{"n_experts": 128, "experts_per_token": 2, "d_expert": 128, "d_shared_expert": 0, "balance_bias": false, "init_std_router": 0.00634, "lr_router": 0.00273, "learning_rate": 0.00157, "max_steps": 5701}
Below are experts of layer 2 (counted from 0) of a mixture-of-experts language model. Rows are named router (the router's row for the expert), up (a neuron's input weights, with its number), down (a neuron's output weights, with its number) and show model dimensions 0-127. Each number is 500 + 25 x the weight over its row's rms, rounded and kept within 0 to 999. Numbers have three digits each.
After each expert's rows: a language model's description of what the expert responds to. This comes from a sample of Wikipedia text that the model never trained on.

# expert 49
router:497527493464550516509474532535511513517483489488486521530459494508531513528463477530488499525463508524494501475539487439505475469524483504472465509467475514501526495500482505485505563517471514512459516489482489498493507488521499518497462494513494510501489496421472432530506510521516513508508516482527492494520481520481521523504542512476474496510495520447531515518503509484423441502499
up0:512505493500535536548466521409470505500485479613523497488473498492497502494485497500517502492496496503521501462505492500507477490503518500458506509498499465500526503448506496500503511512500508477524486500510492503501500490487501476469504521500486495491500481500500505543441518546498504505524537514477514490524492500546618479458500526492497516493477500502496478502516481541487506511503
down0:522500524450477491501439498508516488500501525456493464500502500553470493508485514489547489474458536467502500521505517516540499507510547476536478576430500478506523487504532487478529507499493501522490502540499526537479488503502473516516505534512491514502507495500492545485482501529478473509462495537407499504492484513500514485500510476491531487525535486527499499467521489481463486502462
up1:515506501504489509500499499441493532498502499369502481500500499479489516501494497488484516500483510518500503389531507503502477511506492487481509496504509486495492532474500473495503500524487515498483497497472500498494488499441507500485492552500460500494449521499474505519499519517486504501465486499472506490495496500546394497497481514500503514521496474490497503459518494540487506490522
down1:473514467520535519532483513519476523534487467528481478536471476469524528470476483487472521485523514546537539518480482486527497475466499474492524533518524526480533527490478530467511502499484482471475538479524535476524473457481481523468531524525481517471485514480484479516490533481472476529488478519470511479527472523514530539522462532477540489471483536473531481513472473530523478478482
up2:499514502518491536517499494504500495504486481500519504561498512509510499536481436546497530499486512548503475487496541471472495492490488501495493501524446482501492500500500484465498516512463501493496503513534516460502504498498532503504509502456467498506512477497502437500499543468495461442496499420485507493517514500502499468513456523414556498495516504506512504506499503480429459489520
down2:450515497492497504518506520504506509496499527483521518494502500448484453500512514465467491521500512503499509502499480519500500517555494472528457573539542525504471488482510516510460500500492500512500570498458473532500532491459471508486479513545507498495500480497495459500558507474504488435512508516477498521502490522505471492512504446496500500500522500506527529501519492541507463517409
Description: Final word pieces such as -ant, -ent, -et, -est, completing words like irrelevant, vacant, Kentucky, plan.

# expert 42
router:516552532508528554477461526532492515486495489492523546518507480490490513525461454502531562535505498533514478486571512508514475509516499480471507516470508470507454486478505492501536518513464492537515471517485508479490522458466470494478457513506462508441528489464485493485463530528466524525470467495521464496496472496518522475502507532506462482501467527501505489505508529489509513503512
up2:536508473500512501498414492530498488499488499508500506544547503513497518528528497500508503448509499500493474532477465497496498426519537524501508473484487485538511521491493501493484490500491524441496527469509550518493472569500501496494473500470473502480499496487496523500494503487500504517501522504460540497503484538492525518473551423516492496521490585483528484505509517513508513514483
down2:548500501502501503498478507486506498504482467509512517498481498513484534488490479468456509458528504502466498500472545501484501485500514500511530482472520499573508513499501496483445477503519501554514501527509544488499488526522501455500481524503462473495493479498511497499493498449466501567525447563514517506491523530508488489501556452499429501501507491466500491511487511499512466557542
up3:516492510509520482497488548516466500501508487484515502491502505516496506553438474498544490507502497542515500477519491511509489455491508466521491496500484488490538540496500500496573518506497577452493577513459501473499487464500504463499497521495473532493522497466482510497495492472500502497472544493497514500479511489497484500488488500463508500502506506591502502508503420501519469516530
down3:507496496550468486532504520469519549496495546525476445498518500513468515520503503434538487528503501462487479500493474487544504522428478477494506504493543500516501513498473500523431474498496539561564527475537491497504500507494496493482480465509531497501525527498498500486503499496483536525545499462502483514538463480482480517516479503465481499506542478464498509490515472495503481497512
up4:495490498509572481544483504498494521499526501498495526556525500427488585498508534508552466520530501481492499517501518502498500484488442497520504501487486504564498496499501475541493556498535526501561506461521506505501506499469472500508493483502516494485500517497490481504501476535492515529499534513497500497428503500500478466539491517497458510500513496490521506498536486494487495474555
down4:450494490500517488473533444542506473444501474499510495521513510491510483500524505477476492526514513519506530502499474539497500540490497504499503527523511522471447497491496494482540504500509481529501503510530495465488502507502521467497497500475488500519523527485517485502499590517519482489452473493473476510505496552500500487446480498513457514459500489497496496502499603564464484506500
Description: Nationality adjectives and endings like -ian, -ish, -ese, American, German, in biography openings such as Romanian footballer.

# expert 37
router:523520512431538490522502511497520513503493567510477504501520492433480553554490503559506483495499505529536481505504494508502473492488492476492535488537507503468509477459477509467520510496484526525524507512511471484515473465495512511509481502517509507538482510419492473515503521552505503476486505505456525500503471530487466487495566529495497515528470518488455476498505466490490482498487
up2:497494508495504522503501543481493528492526495455488489557515497507500551505438498480471487533517498567486568442513499478557499498553482503500494475470492484500501507490491483501497511501463501472526432497516484497498520516484509515488480507484482505495436503500460461509481517542454507511466492496441476492520486545488516540501495516505476495492493516482458484517508506505493478508531
down2:581488524487514551499500481504497509483489437501471499505501461500507484506496535504493491492453497523501468526497492526498497519427500491507466549463483501543512490528471501477525510513504478520500507488538470514510501479506480470497539505500500496524519478479532475522492516494525512521511530596502463477465510492502481472501508534411510501487497513505525478499507500520500484514479
up3:587481502482541498510482504512520490459501538485553470522486503493540529499506467494501494492476507505554504498497518546501501456501490500502497474491494501479430491498450509545513499499477583531503448503500485454503470471506498475500505498512484500538483512501506478501503492512468507495502480500460522493498491511504500500515484550491491502486534501508490512501499500526439537492431
down3:485556489500499514501504486513480502502512494497460532490488568496508502486506500504508525505445504497553537503565481538485489520525513518492501475545495448489490501502413437504499518500515460476502498517487487571488465485546455500497509502489508495479459498489501513470513503497491501511492484552490515481494546469454516505502497485509491497496525507473538480527479508467509530510499
up4:521466502494547500501494527503498498499507505503497552484506565490500495511438476506545453512494522511502452491499532500524480439504506517500617516544494498530511518486488500492501543501474532512494483500483436494491465457499473533503505483499493489510485498473493502502500498530498527496498511469471498518469499498499482515499517503488510479506481498558508493507500442537503500545516
down4:502500515499507488512555467479556496539469490500497499541486484489506489503501501503495504500533500502490467500538480504480497503436491496500504480489514485464460475464498590487496500492494501465479556486520495499550508527502564499520570515502481494524457493503478526502504504445489502519515511483504492491503457539502488501494516491511498500510498503543528418495499493481475515528462
Description: Two-digit pieces inside years and percentages, mostly after 1 or 18/19, such as 1868, 1960, 2.94%, 93%.

# expert 20
router:495490510522538519560472535512414518466484522503511488528512524526530493529511469516525509462470487531518475481512518503523474485525511478497533485524495500509523475499508516509506532513471514513484505471535485469466462493514521511487495554496477510487493513485460449511436496515496518505464466424490481501547469492486508511530511491469497472486457518494474519509527470496501468508488
up0:514435492458531516483523488468541496528503501456514501503501469514512497518500468499511483503468484556504504459509492489505499504501533498499506491499487442464472490486478508480517502500464501535449492474497480468535484464490462524514531496455466503441500464469498462502530497527486500561534502513471473517480498532554437495521501522530497496487501488523463497493509458475504501500478
down0:467474484510497499461500477466483522524471483485523485486521525515524485492526515499482528521524528453461540479523479490475496515483493563500523452530493499486486476523505507534550482494479523549520498483546477544483474546484499477481495480544479486484453528515484490472498528508467469476528533493503480477483482526504470497545485451501483460548526498504518526515502513482533533489527
up1:499499476504431509521485501501593460431503497502575501520495500481500507504498501519499489523495525508503499500433562531501500499499518499491501518501493500504499484501500507467500491499491507518500502498490511484483523504517500480433496501518498475493492499548500522500534500529430522474500489468502501502577519516500500571504495499489500516496418489505501500499498486498506499497503
down1:492505522485481488471493493502536537520474494504470408497529506499500464482521510554490511477498483469540472501498526523505497504480498415499487553529497525553489498501490465527507496504486549534505493506496522512498473500491529483490521503512517489487502492514502524532500516511486527495446523451499515510465506502548497453501508543518511545508480479499462493497535489491478456502451
up2:461488505502516498545500546499499518499513500504519472530497500498504500497503504514517501500500473481506500501510504500501500500502498508500517460499483510509499452510512513508499497500461500489501510581465535570565614500508467502480498499508528547511501502438491494513500500500489501453484491500517496502560499501498485500500438489518495501498441503511458515438541500500480501492501
down2:497462490463477507512517469497527484500514507505529500493527510479484508508499505498517494511528496501497512500509499477504510499503500530504494603596536471501442502492500486534500497500496500473497499481460496486466507500467531496564452493549520499498508501489489510499526500521481535522459455453512511508481506499495508489504483508482492491404500495471508490497554509474513498506522
Description: Pipe characters starting or separating cells in Markdown tables, especially the first pipe after a line break in track lists and rosters.

# expert 15
router:511543492477501539503483525492438537510495556474501496526526502488529484520470467505493490550486506523513460478487462475510465516506504469485509491481462487540520502497481542501528504526501529519509450507528477474452504491509493483451503479518466511503501488517460522505522474501482490496522498499547469523533473504512506488469565557514469473498442475485520510504493480532514464529498
up3:508509475497504516531438495499492500461500496500558523549534488511527484506502498530498500489499519497492490494492499518486504502494506474500520491534442490475515501498481528477496547522514524520512431484534496500458435509495505499499556495493432478526508499496512502482502505488419498499508454499503499499495478497500512448536537565476508449512498561523500500503503496509504481504484
down3:457497544547491492515484544460516494584510494493436491496473503523503490505505537531507507521524490504501499497490490490530505552505490473488500512507497484499515546501499510445458499501503493508495501495492500490470442514533529459495509574514488503475508521428480496486496510515530498506514496501503497568550477492483525496491476474476521488490493498449505499501494499495514515457460
up4:501505518480509543511529498506500512509471484504499506523477500503538501524521505473500508497442498525542502481505481511497423522514500499497510513503485481494553550476453519502563510533502504471493491496517501440499502500504499517486475526499430615500498498509455487538474500499486500480447493492500505499498512500507479505485513502424506488513503508498513496501499494502504463517530
down4:447494464539475496546518471505508521486492473513508500463511563525533515508554461518480496537483495490523516511505488486468495460534493500517498511476510558459496458464498512514472485499470453562518525483518505468528503475468500513501520507505452476480479510499467488533491466483540472538502499524502501452516503537509507541489518520490492511510509459528468506492545500509484493480512
up5:506545501539512527517500541556508513495510512426495505513462484486536525509473485501536504454499550533513520446508497498504550489501561526459511475468499482499453489497505495521500480512485505479525501500512512474499498454496504500516484485497490501514541491489480459444506498503465509523499497464490471498510478502601559501500498480497500498512499500503497505506502465534489504523508
down5:484501496555545510503457480503500505477456511527468508518546450467502500493507498514482518502502502502470525452545503507503497457511516500528499471446508501503527516530521490493497489528533499453478531461525448484507475539524501491477540462478558542487491479478523504542482487503491461500525491510531501500522514504493515508468503549493460515503477517545469499502480502497545474454483
Description: Suffixes like -er, -or, -ician forming agent nouns, plus -ace before -ae in taxonomic family names, e.g. screenwriter, theoretician, Cupressaceae.

# expert 12
router:500500436485523514496450496527515508484479523529454489509525481528527503474468480479507468494501499512487471472503480506504486518545503473477506500449514488508505528504496542526517547534509510521498528520481509499440512454476502515472476495508499518474500557491477487531525494487484503544507501471471480481495458529534507505520492520477442473548501549467469483526491502475488507475566
up1:498502497503546499537486499522481486502479540499494508566521521458514478545505484534502500501485567487509543498496493504499495484519442528510496496498500502515461498490504499515498539499488506498503507508499543536524450490492500512501496516430503502477463460513433495506500520541455519499504500508484501456493470487507503503474491475511518509464447497502500467502517471524424523554512
down1:539491430492490490505466476479466465499502492540476501464515484466498486499509499530500500487551499440495498500481486480498500498497500487510504475441526545533464526494511516503506510499522500500505494519496600498505465512504492498593502512486514500525536498584488505488499494447525544485494491519501508496509498485498496499465529487501507507498496501494532458499490497493494495486536
up2:488499503455515518500505500501495504479494577503507479502500500509587501485490547443501502497585501514500517497471500501467499502548498524477515439470492501518536533500444526464491500498501557520471495496509503500480500504486501525499472510503469506499502513444508506504500541484484519515500504477500499482542464575500495500509535502484481498538490490495483447503485518502500502513499
down2:471521504538481501529508500446487515554499517522458470520513512529487511512509525493453507503526492512482538477503468483480531530484499472524494528505462500521464544500482496485455480494515478473519473547498483464540501485497489502504532544571477491501518492539477502506515433450503472498500503511503502568513518501484505505467483492470507503497528495530526439498495487499507484525462
up3:507505515510481502505507506476498495488497501500583501533522504469488511506424432502534480503500512469505466504506549453476500495487500547525588486524469463479478482474511514500519495524488500495506506475522446497500520497470536461475498525515462507518461504521499448500507468515431483493479515499513550534511500500472486494511510503523509493467495516502502507500509494520473491500491
down3:511443503521483499511493501495484549478448513495491424507493495558485495512502493446497515529469496468519501532467480522497489517497527502507573468489470530532486506483490520504500520501458524500501511484539493489484506490507502475501501492500482537503530503499499506503504548455466533509511513484475457500473508495516497446499496498522584518534522455519510521505529507478527460486493
Description: The -ing ending, and pieces like -ind, -ate, -aking, completing verbs in running prose, as in us-ing, provid-ing, becom-ing.

# expert 34
router:498545489500476497527510489511498514506511527497504508555488467441492502531476493503508476532459523492530512500525494472517496533507540472480536531501488456455517493499468562519505490525460529533533497518496465486432494482479490518462480506441507490527478493500464509509486471520532504506494490491479520491528461518511505495501492506497467478518467509571522493500469495461488479465550
up1:518512525502478534483497500551482494515527513460476504473507425543487508526488474489498483533486493523467476499561503528515483489549525482472499512529521515534488480516479475543514535514484566450504468503504485510444509475520503504484527507517462516477503480504485511481492512498543531493454506510495487499500468522508530522465490551479499442519508522488505496534478506517471464522495
down1:412504500528522548524501549496507475524486501505490500530520532502519506501418471486498519434511520460492500466505537499529500494492502475507559505482458518525485511489514554475508478446506446494527491503498516493487492482502506512523490443535470511464517506502495551503516499482489488506496500515496470528511505492502474465503492466498503502489506508502497482505500526530477527553526
up2:475457502485536507528488525492526515487506499487493473527514474486531522522452461513486540480502510530485535478487520469487511514504524476475475519483520452485528493465483491517519486489521481476477441508540519473483518490519547491494464504528512517488500471481514517531480528520507526553468470487529526479484516483493515488494513482511528446562411487483517494470520472531504479491522
down2:525486507512486448479564500496534538542459483488473514526523475522479525474459482523519530487508517528524490505472500507490482525487504540516475514531472529492440543482516541456495486488517519512474448486504502480536519524473485534506486491472521509528466472471495561524464494511484505507517516495484528525492493489480490449524488518475455486469509498519484471485497532498554487489513
up3:495459543501482543504504517458490499493469502505504517519526499498496517522455475524556527500501505497499498500488514498479462447517462483498519502502506486543511497463504499567501502593507541443492505478482476501487512508509489499489471540499496517501447511504502494496503489513475478501514518500440527507512518519595484506493510491488513507499503507441497482506518488522477520490545
down3:502485533535509493500484481497438493510502543517572478513562492459526482545517481481470496519504490507475479500493524508570521544502474520512520496496467519493505496505500503506508495490533516503500454446504497519531530503512502501480501497502507493508507497488507468551511520528502506478491506496519513490499500451491502466490473481521489517489488495518476490464543497505392461498452
Description: Final pieces of a word like ite, ide, ue, ince, hen, completing Since, Despite, Due, When, peptide, trade.